Below are experts of layer 3 (counted from 0) of a mixture-of-experts language model. Rows are named router (the router's row for the expert), gate (a neuron's input weights, with its number), up (a neuron's input weights, with its number) and show model dimensions 80-159. Each number is 128 + 32 x the weight over its row's rms, rounded and kept within 0 to 255.
After each expert's rows: a language model's description of what the expert responds to. This comes from a sample of Wikipedia text that the model never trained on.

# expert 3
router [ 90  60 118 147 145 125 101 145 110 151  89 121 102 108  94 162 143 128 163 166 120 151 155 144 129 143 117 115 115 154 119 162 155 180 123 103  78  86  89  95 152 172 108 129 152 170  75 114 123 135 152 187 138 174 132 117 124  76 136  86 163  69 144 119 169  81 135 137 130 158  84 107 137  93 121 101 123  92  95 165]
gate0 [101 172  92 142  83 162 102 176 118 159  82 101 147 147 104 152  91 172 138 112 153 151 153 110 106 165 159 160 121 144 112 128  78  93  83 132 116 117 137 153 116 125 166 118 120  78 100 117 174 143  92 101 130 136 158 211 138  76  87 162  87 107 127 105 148 119  90 152 131 141 106  80  94 145 128 121  94 144 147  97]
up0 [129 139 151 177 160 176  93 131 135 105 114 137 143 115 117 159 126 109 169 130 164 119  99 158 127 124 174 177 135 127  77  94 167 134 149  80 126 117 182 100 121 114 128 141  93 113 117 105 129 149  86 128 101 143 109 118 129 137 135 167 134 159 145 131 185  91 112 167 107 106 127 163  24 137 124 107 100 123 133 135]
gate1 [172 140 117 113 163 143 121 118  65 118 179 155  93 113 143 190 104 106 150 174  99 178 102  47  89 122 142 123 118 158 195  73  84 108 151 127 135 173 104 131 110 110 116  91 110 182 118  89 150 150 114 143 169 119 165 140 167 154  69 144 177 141 101 174  87 110 109 148 148 145 152  94 126 141 121 128 103 172  91 123]
up1 [ 66 191  97 118 109 112 118 107 159 128 167 173  81  91 146 113 162  60 194 166 156 134 101 171 172 122 129 154 120  83  70 192 150 130 131 173  28 116 138 181 134 166 138 134 116 121 106 105 141 110 169 172 155 120 112  74 106 105 167 123 139 112  79 104 122 113 107 120 162 135 128 103 178 156  79 126 131 135 111 140]
gate2 [ 86 110 152 126  69 127  74  97 110 140  98 144 178 130 136 124 103 134  84 100 138 134 114  71  96  92 143 137  32 135 167 165 132 172  96 143 110 207 131 116 180 103 171 133 108 135 120 149 169 160 140 121  94 135  83 120  99 154 208 158 104 138 149 122 161 179 147 126 148 140 122 139 109 138 139 140 106 113  52 175]
up2 [127 162  55 121 122 134 142 125 140 115 128 116 139 156 162 125 149 100 113 155 138 137 131 159 255  77 110 144 164 102 179 161 152  67  67 102 183 108 176 145 119  67 135  92 129 161 117  81 131  99 175 160 150 157 141 119 148 125  84 117 200 139  92 112 140  95 116 123 106 176 122 147 143 149 209 119  65 123  94 125]
gate3 [104 133 150 121  93 138 120  76 171 127 145 169 132  99  64 122  89 122 122 124 185  74 131 133 101  89  89 153   3 180 159 196 100 127 118  91 119 163  91 140 128 127 173 132 123 142 105  76 102 126 169 165  37 135 132  89 101 155 163 180 151 142 149  94 130 103  93 131 162 134 102 130 132 129 113 145  89 170  95 145]
up3 [135  92 170 129 133  62 195 162  45  85  46 117 173  99 114  97 156 160 156 139  87 190  92 157 111 128 143  97 140 124  99  95  98 140 150 122  94 106 169 126 119  91 130 145 135 130 217 123 190  69  87 148 122 107 163 106 132 120 114  78 108 199  66 100 147 156 210 121  98 100 194  99 128 125 173  81 148 162 132 156]
gate4 [133  89 101 128 126  97 131 108  94 132 124 122 139 125  99 143 137 130 105 130 113 105 205 184 112  88 186  67 121 139 152 162 150 103 105  90 107 108 137 159  99 104 126 127 134 109  79  95 125 141 144 125 170 176 132 107 185  93  94 108 123 138 107  81 127 133  99 121 126 105  80 166  70 178 217 148  77 102  90 162]
up4 [124 133 185 145 177  65 133 110 132 142  90 127 108 110 104  83  90 137 161 206 105 144 118 128 107 110  90 131 249 100  84 108 143 150 156 128 142 108 131 134 142  76 123 116 133 138 153 108 167  73 113  91 133  77 128  99  82 170 171 205 165 212 193 171 103 152 150 187  93  71 156 161 148 148 170  99 119  92 148 107]
gate5 [106 144 106 171 103 105 116  94  89 153 145 155 152 131 124 158  87  76  95 136 168 123 132  96 134 105 208 194 151 131  84 155 132 165  43 104 106 109 169 104 156 148 139 108 131 142  88  85 158  90 149 126 108 123 156 129 131 148 116 141 120 151 169 109 102 172 142 236 176  84  99 143 183  93 130  64  66 128 138 173]
up5 [104 141 100 131 158 187 161 127 149 140  56  76  68 101 177 161 147 103 143 148 157  99  95 146 116 117 113 111 161  88  98  84 154 100 187  69 104  96  71 123 125 150 122 126 148  96 147 130  93 187 155  82 150  85  71 171 143 143 159 124 140  72  91 163  87 154 182  84 173 123 121 119 102  91 127 147 134  81 113  95]
Mid-word pieces containing g, such as g, ig, ag, ang, in foreign names and places like Cangzhou, Negros, Dong.

# expert 6
router [122 128 147 144 144  90 103 182 104 148 113 185 168 147 114 118 204 113 198 111  85 126  97 136 160 130 110 110  71 148 140 109 117 100 164 142 130 111 117 177 173 162 123  90 168 180 142 162 170 172 150 106 115  79 115 152 124  96 126 145 137  85 107  61 152 119 139 131  97 157 104 166 128 122 155 174 140 100 131 168]
gate0 [100 127 147 129  87 135 167 116 192 201 101 169  96 147 136  66 172 119  89  67 152  98  87 129  87 145 142 136 153 163 104 136  66 128 101 128 110  94 151  52 119  72 119  74 153 170 145  77 166 153  75 177 148 156 142 151 106 169 165 158 134  79 151 117 193 113 108 112 124 137 120  92 142  15  46 123 183 120 155 167]
up0 [ 97 178 137 132 183 172 119 119 111  98 175  83 120 163 113 216 125 125 196 173 148 144 179 148 183  99 135 109 108 147 222 120 167 106 187 122 123 118 128 175 167 167 107 120 131  69 109 118  60 146 134 124 145 122 118 124 168 116 117  87 122 162 103 134  66 161 192 140 158 127 136 160  95 161 175 110 104 145  92  67]
gate1 [126 135 169 146 114 125 108 136 121 146 145 128 160 119 115 100 146 112 173 152  67 144 129 111 174 116 105 127  62 123 110 183 129 124 125 178 124 146 142 130 152 153  56 132 164 142 124  62  98 133 152 113 148 192 124 138  79 252 101 166 112 197 145 107 143 155 116  84 118 159 120 148 111 187 131 100 148 127  94 147]
up1 [126 146 134 143 134 125  96 145 154 115 179 131 135 159 118 170  64 146 105  98  82  96 148 129  61 166 143 116 133 109  98 202 133 201  75  55 146 160 130 141 140 137 133 101 119 160 125 118  64  87 125 151 141 101  96 137  92  78 149 109 137 101 182 193 166 128 123  77 190  70 169 128 124 121 171 122 115 125 150 129]
gate2 [157 138 124 174 176 185 162  91 172 143  80 106  98 134  59 151 106 144 126 128 120 125 146  97 110  96 145 163 147 117 154 193 101 150 153 153 141 102 147 196 154  86  91 118 186  63 144 134 120 147 129 177  89  52 156 161 107 107 171 191 159 109 204 119 116 173 140 174 107 130 148 162 135 153 183 125 130 119 139 115]
up2 [156 125 129 138 124 177 169 101 186 135 120 141 108 156 121 143 124 169  99 129 128  86 142 107 138  85 132 130 112 117 139 155  73 136 169 133 146 130 128 189 120 114 101 112 149  70 127 133 112 160 127 162  91 111 140 135  93 131 192 145 144 114 168 121 114 138 127 155  94 115 176 145 124  90 174 132 181 121 112 140]
gate3 [151 136 153  97 153 152 134 150 152  94  66 120  52 116 130 148  81 128 163 109  51 143 114 109  99 143 108 131 101 119 104 142 116  95  78 175 195 139 165 118 113 152 117 140 125  79 169 103 194  71 116  98 110  94 186 134 163 116 130 111 171 119  89  95 106 209 114 174 148  61 157  70  98 120 142  85 205 117 123 147]
up3 [ 56 141  66 173  74 159 131  89  88 166 126 164 149 108 158 126 126 126 105 123 192 147 125 160 135 144 172  73 156 122 160 110 151 184 144  74 102 119 123 125 148 148 170 116 137 183 155 108 115 141 138 139 151 175  88 109 118 130 141 156  73 155  99 133 138  72 120 118 152 171 113 176 111 111 100  96  61 121 101 128]
gate4 [118 130 137 165 131 158 137 129 132 118 112  71 154  54 125 125 132 122 133 123 139 103 157  89  63 118  69 105 157 117  90 149 182 105 102 130 101  65 137 111 174 130 196 139 175 129 116 125 110 144 146 169  79  95 114 151 138  84  97 130 164 138 108 160 170 196 124 152 129 134 136 113 123 125 190 144 160 109 149 139]
up4 [164 147 162 109 137 138 176 170 125 149  97 142  44 154 106 138  74 161 120 126 106 132 146 126 120 119 135  88 102  26  97 152  78 122  90 115 129 142 125 125  79 128  54 129 142  98 103  72 118 164 146  63 123 132 117 165 164 143 126 134  79 139  99  92  63  87 138 166 148  85 107 130 145 170 106 163 115 119  40 142]
gate5 [ 92  87 144 161 130  72 132  69  71 123 143 142 158  74 138 141 113 161 152 125 126 124  96 167 115 106  91 116 150  96 148 165 130 156 176  98  94 112 101 109 173 126 120 172 167 226 165 126 107 100 102 131  88 145 139 147  69 153  87 128 101 137 114  84 120 121 143 179 166  89  63 105 118 101 144  94  87 143 119 146]
up5 [192  62 151  87 168 127  61 117 126 116  85 129 157 148 155  92 137 155 166  73 200 138 159  94 137  85 182 112 176 127 118 192 122 102 135 141 107 120  79 186  43 176 105  95 148 169 184 132  96 144  82 126  93  85 155 162  93 100 163 138 117 155 155 150 138 157 111 146 192 132 122 162 105 143 155 138 107  88 117 144]
Commas, and, that, but, and temporal connectives like after, before, when, while, under that begin or join clauses in narrative prose.

# expert 27
router [ 92 162 156 139 176  44 127 128 101 159 134 118  99 124 139 126 112  64 139 137 115 100 107 184 104 193 188 124 116 110 131 142 166 186 215 114 107 121 123 163 124 167 147  72  88 137 158 192 112 154 198 145 137 103 171 128 155 169 116 123  70 144 104 122 151 109 153 117  85 113 130 169 116 128 119 122 147  72 141 129]
gate0 [100 163 150 136 134 125 142 127 108 159 110 132 163 110 169 103 174 140 127  86 174 174 111  72 111 115  59  83 113 126  93 116 137 158 206 157  90 166  77 161 125 157 138 111 145  94 149 143 168 105 139 150  91 166 116 106  99 105 179  91 128 125  74  81 139  71 169  99 111 130 132 153 115 153 134 146 152  82 154 125]
up0 [184 172 125 208  87 113 103 127 118 172 175 122 118 105 151  88 103 127 117 101 161  76 106 134 154 136 102 118 111 109 162 115 133 137  99 106 201 136 155 159 105 197 152 162 113 149 106  83 172 125  83 123 144 142 155 175 123 107  74 148 138 121 178 146 204 133 141  94 100 128  87 108 132 135 159 188 126 125 190 124]
gate1 [127 127 133 179 105  56 138  90 131 131 148  96 129 139 120  64 128 114  89 202 159 152 145 177 173  88 141  94 114 161 107 106 134 116 126  89 144  87 126 107 103 145 141 156 151 115 124 143 164 109 145 174 108 122 113 127  71 157 148 134  88 108 167 131  98  72  74 166  72 108 155 127 133 145 124 175 137 151 114 169]
up1 [158  91 114  72 121 113 108 154 184 167 109 155 122 127 117 112 118  98  94 125 107 125  77 222 135 103 121 127 154 100 106 144 172 148 134 127 128 144 136 103 148 149 134 227 106  94 141  93 116 120 124 150 123 139 127 122 146 176  94 106  89 141 136  78 152 105 124 178  90 144 171 101 179 127 117 134 117 140 192 111]
gate2 [100 145 170 201 129 162 179 121  96 110 156 113 128 173  88 119 123 164  85 255 150 177 145 133 167 127 133 168  65 144 153 207 162 190 134 103 168 110 133 116  99  93 148 123 150 133 104 128 139  98 120 149 162 107 134  99  97 200 117 162 106 121 141 109 133 158 117 149  73 158 191 125 125  96 141  72 116 108 209  56]
up2 [122 166  78  49 179  98 122 166 159 120 115 137 108 117 127 170 151 123 197  58 145 102 131  93 152 127 118  93 205  85  89  71 106  78 106 123  86 160 115 133 126 164  93 166 158 124 137 145  78 125  97 131 139 140 120 127 146  84 133  83 120 168 140 104 116 100 137 129 164  90 128 133 139 128 105 116 200 110  43 141]
gate3 [ 78 136 161 125 162 101  76 140 193 131 125 125 100 180 143 125 106 143 118 126 124  47  81 137  58 127 110 123 179 128  30 154 125 132 103 134 134 113 183 101 203  98 118 149 135 142 106 122 129 113 135 105 141 113 119 174 114 177  93 146 148 142 122 166  85  80  89 113 102 125 163 156 116 125  90 174 146 151  78 128]
up3 [162  90 192  89 120 143  80 108 105 153 133 137 174 173 114 129 179 150 132 103 162 205 189 128 168 101  96  86 152 109 140  96 112 136  95 121 127 179 127  35 104  60 125 133 108  86 191 129  78 207 115 130 139  68 142  96 152 146 164 162 117 146 132 139 129  73 178 155 197 142 132 111 131  75 175  99 117  85 161 153]
gate4 [131  96 137 146 179 103  45 156 104 130 171 177  84 129 147 155 114  96 136 115 170 109  83  92 143 103 172  81 105 128 131 151 153 136  90 181 145 141  83 179 152 108 104  97  88  91 139 179  92 207  75 144 116 133 103 159 102 161 186 167 104 158 137 104 127 134 144 146 156  36 121  96 128 125 157 114  92  93 126 148]
up4 [124 154 113 107 110  95 190 102 111 175 151  92 125 118 146 101 189 163  96 170 100 162 135 171 112 196 124 119 158 176  58  97  87  97 136 139  85 115 141 123  98 153 133 205 131 149 174 205 102  69 221 128 111 136 117  59 178 148  88  89 144 125 131 115 134  83 154 101 115 160 129 193 147 199  56 142 169 114 133 119]
gate5 [140 194 118 170  89 105  79 127 186 124  91 126  75 184 181  92 193 147 102 116 146  90 166  97 117  80 110 100 154 139 132 144  87 176 123 193 124 198 119  75  86 147  69  88 122 173 148 146 158 121  74 109 163 117 151 156  67 166 120 123 127 141 165  91 175 142  93  91 190 137 151  82  66 163 105  82 141  87 134  93]
up5 [135 151 112 141 135 102  54 181 166  90  51 141 130 197 148 123 133 110 116  43 117 101 156 124  94 141  89 117 109 121  70 130  80 164  60 143 154 136 152 117 104 127 135  85 136  91 133 161  84 104  69 198 205  84  92 138  99 163 142 133 172 145 142 123 132 134  95 132  89 126 185 113 136  89 133 119  93 150 134 126]
Two-digit number pieces and en dashes in scores, years, coordinates and statistics, such as 19 in 1912, 52–21, 44′40″.

# expert 14
router [140 100 134 151 150 108 103 136 160 188  93 152 159  84  78  69 166  80 173 158 130 155 152 176  94 124  85 145 172 115  94 120 155 108 126 125 118  92 158  75 167 150  99  85 102 133 144 136 128 158 162 115  79 147 196 141 129 101  76 107  65 136 122 140 122 124 106 177  88 183  82  77 130  73 115  96 148  93  76  96]
gate0 [134 166 184 111 147 177 121 106 141 169 146 142 144 106 141  95 129 172  97 125 140 128 135 125  70  92 113 133 136 134  73 140 111 142 144  74  99 133 149 148 162 125 166  95 105  89  62 148 106  90  54 168 122  61  89 145  94  98 111 163 128 106 152 157 120  83 133 161 134 126 113 121 100 167  54 117 137 104 152 158]
up0 [141 137  40 115 107 127 141 118 127  91 163 105 147  97 104 122 183 103 153  89 136 135  94 148 187 189 142 132 114 139 162 112 181 123 131 145 131 152 124  94 140 148 131 203 183 162 132 119 133 170 150  55  81 176 139 109 169 153 112 110  80 165 108  64 113 148 135  90 152 146 129 121 121 127 137 221 130 148 122  96]
gate1 [152 131 134 162 193  80 161  92 103 153 143 133  86  77 136 117 159 182 145 170 127 153 138 150 153 103 124 167 156 151 151  89 156  71 186 104 138 115 106  52 125 107 107 145 135 169 125 127 137  66 141 141 148 202 215 162  72 136 131 125 123 114 107  61 112  75  78 188 129  92 138 130  95 173  92 124 145 143 121 185]
up1 [130  99 155  63 100 157 141 145 147 102  96 138 156 155 120 120 137  60 156 144 143  92 139 118 120 174 123  91 160 100 112 159 131 118 103 107 115 179 197 154 133 170 105 153  76  59 165 201 117 117  92 104 117  17 107 112 142 145  73 134 124 170 160 147 164 185 122  57 126 159 191 139 124 190 137 146  90 118 140 116]
gate2 [117  99 164  27 199  93 116 164 163 160  93 162 127 182 163 178 128 151 110 138 150 158 155 122  87  91 101 138 116 145 168 105 122 150 102 159 131 150 154 147 181 121 127 104 137 129  95 118 173 107 154 137  89  97 132 139 138  81 114 141 133  89  94 111 166 111  97 166  98 125  94  68 131 115  93 121 155 136 121 177]
up2 [ 78 141 124 166 110 103 134 158 131 107 132  76 100  70  96 159  93 116  80 117 149 157 114 123 139  94 119 104 137 133 101 104 101 109 114 113 124 150 101 128 131 129 119 139 154 172 125 148 125 159 104 178 103 118 159 138 150  65 132 116 109 145 103  93 115 113 115 138 129 172 101 142  79 145 108 115 179 147 104 136]
gate3 [130  91 112 127 115 147 179 168 100 167 121  39  77 144 167 153 109 132  71 113 191 137 167 115 154 158 117 143 124 144 148 182 137 129 108 186 104 108 180 126 171  96 118 141 140 110 141  85 110 104 140 162 227  72 142  55 191 151 141  78 154  70  73 121 109 129 149 118 125 125 122 139 151 147 176 106  81  87 180 133]
up3 [146 122 132 114 108 116 105 126 113  39 123 186 185  72  83 110 130  95 232 111  78 129  84 143 107 105 122 162 152 145 113  71 117 122 144  87 170 189  92 133  73 131 104  91 149 129 127 113 128 119 125 142  59 155 119 203  68 154 141 140  82 178 151 103 142 179 111 106 140 129 123 132 125 123  58 129 154 192  94 105]
gate4 [101 119 204 177 150  91 133 114 104 111 131 154 105 175  83  93 130  42 120 124 142 122 110 132 140 180 135  91 145 170 204  69 145 158 167 143 144 176  83 120  62 151 118 120 142  83 200 120 124 165 138 140 167 122 104 227 123  88 138 110 149  78  96  60 139 131 119 110 111  74 123  90 115 160 178 152 104 111 105 199]
up4 [104 144 132 132 192 134 155 133  98 142  94  39 133 125 135 139 121 177  63 166 105 109 103 172 112  96  78 125 123 143 135 102 112 150 202 100 100 157 131 101 125 107 163 218  97 150 150  88 106 152 154 168  98 101 144  89  77  93 127 175 124 125 137 145  86 157 155 109  90  82 129 116 125 174 112 110  99 111 134 136]
gate5 [190 120 117  92  68 144 125 125 120 109 125 136  97 111 152  83 135 122 172  85 100  96 127 142  83  77 131 155 112 115 138 116 104  95 185 178 137 140  88  99 123 117 113 102 156 154 115 102 122 129 115 110 125 104  89 116  99 158 188 148  53 128 126 158  99  91 126 133 164 164 156 155 147 133 115 165 131 111 118 129]
up5 [153 137 127 199 125 164  91 120 101 184 181 155 192 106 177  90 134  65 159 180 139 143 146 146 189 152 134 137 109 139 175 108 100 102  83  49 141  94  77 131  65 147  53 122 160 210 176  89 130  76 162 172 145 136 143 128 100  71 105  98 138 184 101 151  90 152 119 142 167 121 130  60 126 114 154 159 125 145 160 148]
Colons after infobox and list field labels (Running time:, Genus:), plus dashes in track lists, degree and minute signs, and per.

# expert 25
router [ 35 113 116 172 157 138 114 167  79 133 128 140 139 153 148 130 145 110 121 157  74 125 112 103 128 109 180 104 102 156 158  97 179 104  99 132  97 177 169 112 167 143  81 116 146 184 131 175 162 125 191 144 139  94 134 173 138 112 114 141 110 136  78 169  94  94 158 101 137 126  75 101 158 135 117 112 145 114  93 107]
gate0 [140 100 136 138 166 117 166  92 108 125 143 149 108 170 131  96 112 110 151  56  64 155 174 149 100 167  89 133 100 133 139  71 117 176 127 158 172 132 152  87  90 136 147 127 193 104  91 224 111 110 143 116 112 162 117 134 122 144 125 139 132 127 154 152 112 130 101 155  45 108 155 131 159 114 129 171 152 167 139 155]
up0 [126  92 112 137 131 146  85 117 117  92 141 132 124 163 113 165 106 143 152 153  97 146 102 164 101 132  94 128  89 126 110 119 128 174 116 125 154 120 145  68 122 157 152 151  81  58 164 168 127 115 128 159 137 168 113 182 106  69 114 105 115 143 126 179 119 143 102 135 112 139 144 159 178 173  87 152 107 177 131 157]
gate1 [139 171 139 120 122 102 173 159 164 147  95 124 119 138  95 176 100 162 127 146 153 207 107 121 192 123 156 112 111  74 183 182  94 114 112 130 148  61 150 132  86 181 168 164 150  58  94 143 131 132 150 125 136 119 159  57 113 163 129 110 141 190 140 135 106 161 143 176 119 114 136 128 149 145 111 112 114 131 118 115]
up1 [152  89  81  92 152 152 140 155 111  98 112 106 123 119 136 106 122 133 111 130  69 154 135 140 108 132 130 142 134 147  77  60 129 117  91 181 107 127  83 121 156 139  92 108 160 144 134 110 195  95 207 116 100 161 134 106 103  97 124 111 188 121 114 151 175 136 147  96 170 144 117 101 114 159 151 122 127 108 111 117]
gate2 [115 104 202 127  81 190 130  93 168 119 121 204 181 200  83 115  84 185 155 150 105 122 160  73 140 132 114 137 147 184 168 156  92  97 132  62 113 133 165  54 100 133 117  90 147 149  79 116 207 156 144  94 142  70 130 105  65  95 121  92 115 225 134 129 111 137 164 154 104 125  99 184 138  93 106 191  69 135 106  73]
up2 [181  52 154 149 153 158 147  80 130 166 133 128 118 127  72 148 121 163 166 171 122 132 141 133  92  91 142 192 191 126 168 146  89  91 171 141 113 189 122 167 113 116 139 119 162 142 154 156 167 191 148 121 108 118 126 128 142  57 149 147 153 155 125  74 138 135 102 107 166 102 140 171  81 125 122 162 133  64  87 114]
gate3 [104  94  81 159 135 147 119 112  89  72 130  92 172 144  80  74 108 201 162  92  69 181 151 154  86 145  98 149  57 161 149 128 168 128  61 101 104 105 147 123  90 109 176  88  72 105 126 112 125 140 119 168 138 138 128 123 166  83  68  84 161 140 110 189 113  97 132 127 113 151 146  80 155 155 109  99  71 194 118 107]
up3 [165 169 122 157 114 153 131 140 118 116 185 148 102  99 141 147 139 126 105 153  84 147 154 188 113 111 126 107 172 117  85  84 132  98 172 150 129  86 104 127 102 172 136 155 125 200 122  92 164 121 139 199  66  98 158 215 111 136 134 199 113 110 125 161 166 100 148 147  89 124  95 182  93 109 148 190 188 127 159 128]
gate4 [123 114  90 132  88 158 108  70 142 142 205 123  94 141 132 145 145 100 141 112  97  99 130 177 149 106 156 108 157 208 134 149  90 134 101 108 125 143 116 120 108 111 120  93 116 102 159 135 124 133 101 122 131 183 139 147 121 190 188 144  86 135 114 117 138 158 175  97 108  90  94 145 121  97 173 105 160  66 154 132]
up4 [184 129  96  63 146  63 147 189 122 131  95 145 118  92 167 144 167  82 167 101 134 133 139  78 114 170  63 189 150  89 135 124 130 158 158 178  92 105 130 131 213 141 132  99 137 132 122  91 170  93 154  92 100 107 124 126 166 107  85 127 111 149 166 148 112  54 157 112 161 151 111 171 127 141 130 147 124  90 143 114]
gate5 [112 136 144 122 166 133 136  88  94 141 141 137 135 124 180 130 108  92 127 151 151  78 143 135  94  93 150 107 143 118 136 159 130 187 131 169 137 102 121 108  72 142 123 112 133  70  24 148  89 104 132 166  90 118 200 121 113 142 154  62 185  93  91  93 127 136 173 117 232 142 163 152 121 164 100 183 130 169 141 138]
up5 [101 132 114 122  51 123 131 171 182 133 181 116 120 122 159 146  93 166 117  90 200 108  92 128 153 156 128 116 150 140 110 160 130 126 114 146 106 153  60 153 150 137 164 127 125  95 110 120 192 165 112 136 136 164 101 149 141 122 173 158 145 158 129 128 133 150  99 119  84  99  89  56  90 130 140 122 166 188 108 126]
Slashes in coordinates and stats (73/13), initial capitals I or U in Spanish and Portuguese names, and comparison words like than, about.

# expert 2
router [133 125 162 168 155  50 148 122 115 151  95 136 125 142 130 113  95 101 116 162  89  91 121 159  84 195 211 109 127 168 124 180 181 154 183 121 143 141 128 146 112 193 107  96 156 187  99 117 120 133 177 199 120 105 106 127 138 136  68 128  77 106 114 178 165  81 132 113  95 152 102 159 139 145  90  85 121  78 109 175]
gate0 [153  92 103 142 145 171 138  91  79 141 133 159 121 117 184  98 171  84 117 127 140 119 146 128 142 153 111 136  94 135 170 128 132 161 182 125 143  88 121 134 132 116  94 117 128 129 159 154 108 178 129  93 141 100 186 140 127 176 118  90 166 137 108 129 120 117 131 111 109 124  86 127 133 128 130  88  80  97 141 105]
up0 [176  93 151 172 126 182 165 102  99 151 153 140  77 130 123 118 108 106  79 118 114 140 151 176 172 122  99 113 116 138 189 144  92 121 156 142  61 138 129 156 137  78  82 164 130 159 165 131 149 170 157 130 136  69 130  92 114 213 125  98 137 141 158  79 153 128 139 134  84  98 104 139 140 125  97  87 133 131 102 109]
gate1 [101 111 145 118 168 129 177 146 122 107 115  86  90 115 128 115 133 142 108 164 171 181 124 141  63  99 114  98 133 136 174 190  82 108 102 129 116 129 156 156 142  77  80 141 144 145 127 145  76 119 127 138 205 169 150 103 166 153 104 150 109 130  63 124 158 132 140 138 141 180 152 177 143 164 208  98 130 117  40 120]
up1 [158 141 118 138 126 149  57 127 125 112  94 113 156 159  78 164  98 106 152 104 130 132 192  73 120 148 105 173 196  97 131 124 165 141 182 182 159  80 152 103  98 105 156  64  57 149 142 125 137 211 133 113  81 143 138  85 183 157  78 106  90 167 130 152 133  84 196 125  92 153 174 180 143 153 147 170  81 155 109 113]
gate2 [ 99 103 137 113 161 134 201  94 166  99 127  95 112  97  93 136  97  77 114  97 106 124 112 162 107 110  95  99 170 178 142 120 137 121 102 114 119 158 132 147 114 182 141  68  92 135 152 148  98 162 157  70 156 115 134 196 130 154 148 157  85 136 140 169 181 175 101  92 133 168 120  84  75 117 119 153 134 143 102  55]
up2 [ 62 139 153 118 140  94 129 168  92 108 152 120 125 187 151 108 109 119 119 160 143 104 101 113 147 122 132  87 135 144 154  67 150  85 101 117 107 130 100 187 188  96  91 101 195  94  60  99 156 109 137  95 135 158 151 101  90 160 170 168 114 132 144 141  91  87 139  89 152 163 192 116 111 131 104 138 105  63 140 154]
gate3 [144 174 105 137 124  76 148 155 148 100  99 157 158 114 107  86 114 138 139 101 110 120 120 137 144 125 136 126 179 126 129 134 140 178 123  98  94 134  98 114 145 156 103 121 133 133 167 169 140 125 130 143 148 137  90 162 100 139 165 115 192 110 173  78 110  75 124 123 133  92 167 117 132 137 155 138 109 165 127 154]
up3 [ 99  54 180 132 134 168 126 116  63 153 142 133 116 128  61 146 128 118  69 154 145 125 123  96 144 124  54 133  61 163  61 130 109 121 118 149 125 152 151 108 133 139 142 152 110 168 141  79 156 133  81 104 156 115 171 139 108 157  69 132  91 118  99 164 147 189  89 134 163 166 107 106 127 101 139 132 108  65 130  69]
gate4 [ 93 116 121  58 128 137 128  85 143  76 112 148 106  92 165 103  77 129 166 197 141 178 133 193 189 157 116 158 181  74 148 122 178 122 141 138 119 132  75 122 142  86 153  69 115 154 148 173 151 118 202  91 119  94 152 161  96 126 114 157  96 187 154 126  90  91 134 112 142 122 116 108 162 178 114 151 105 130 117  93]
up4 [ 79 130  94 153 181 156  94 152 177 119 110  94 164 201  56 132 148 178 173 114 131 116 153 141 139  78 156 131 141 193 152 129 141 178 115 121 170 127  97 182 138 159 140  94 159 145 151 132 110  78 143 124 145 178  85 123 143 128 107 145 158 111 131 154 130 131  30  91 139 129  72  35 165 136  59 147  66  98 110 215]
gate5 [179 164 102 101 102 117 136 174 132 107 155 103  62  98  91 157  93 153  70  63 152 134 141 155 162 106 141 144 126 156 100 105 155  74 150 118 163 162 124  93  81 111 140 125 128  72  93 131 160 178 143 123  71 117 168 121 104 125 115 141 108 119 103 148 111 110 185  96 159 159 182 158 184  79 200 103 142 124 139  90]
up5 [ 89  64 134 116 149 147 136 120 107  92 122 128 177 199 114  86 171 175 134 146 130  64 109 127 103 140 168 126 148 128 147 127  90 180  79 138 108  90 139 186 110 149 156 122 157 165 127 161  78  77  53 143 117 155  86 168 182 152 142 171 139 116  84 176 156 149  76 135 162 155 140 139  70 128  59  90 129 103  98 109]
Digits and small numbers inside scores, counts and quantities, such as 6–3, 2 1/2-year contract, six months, million.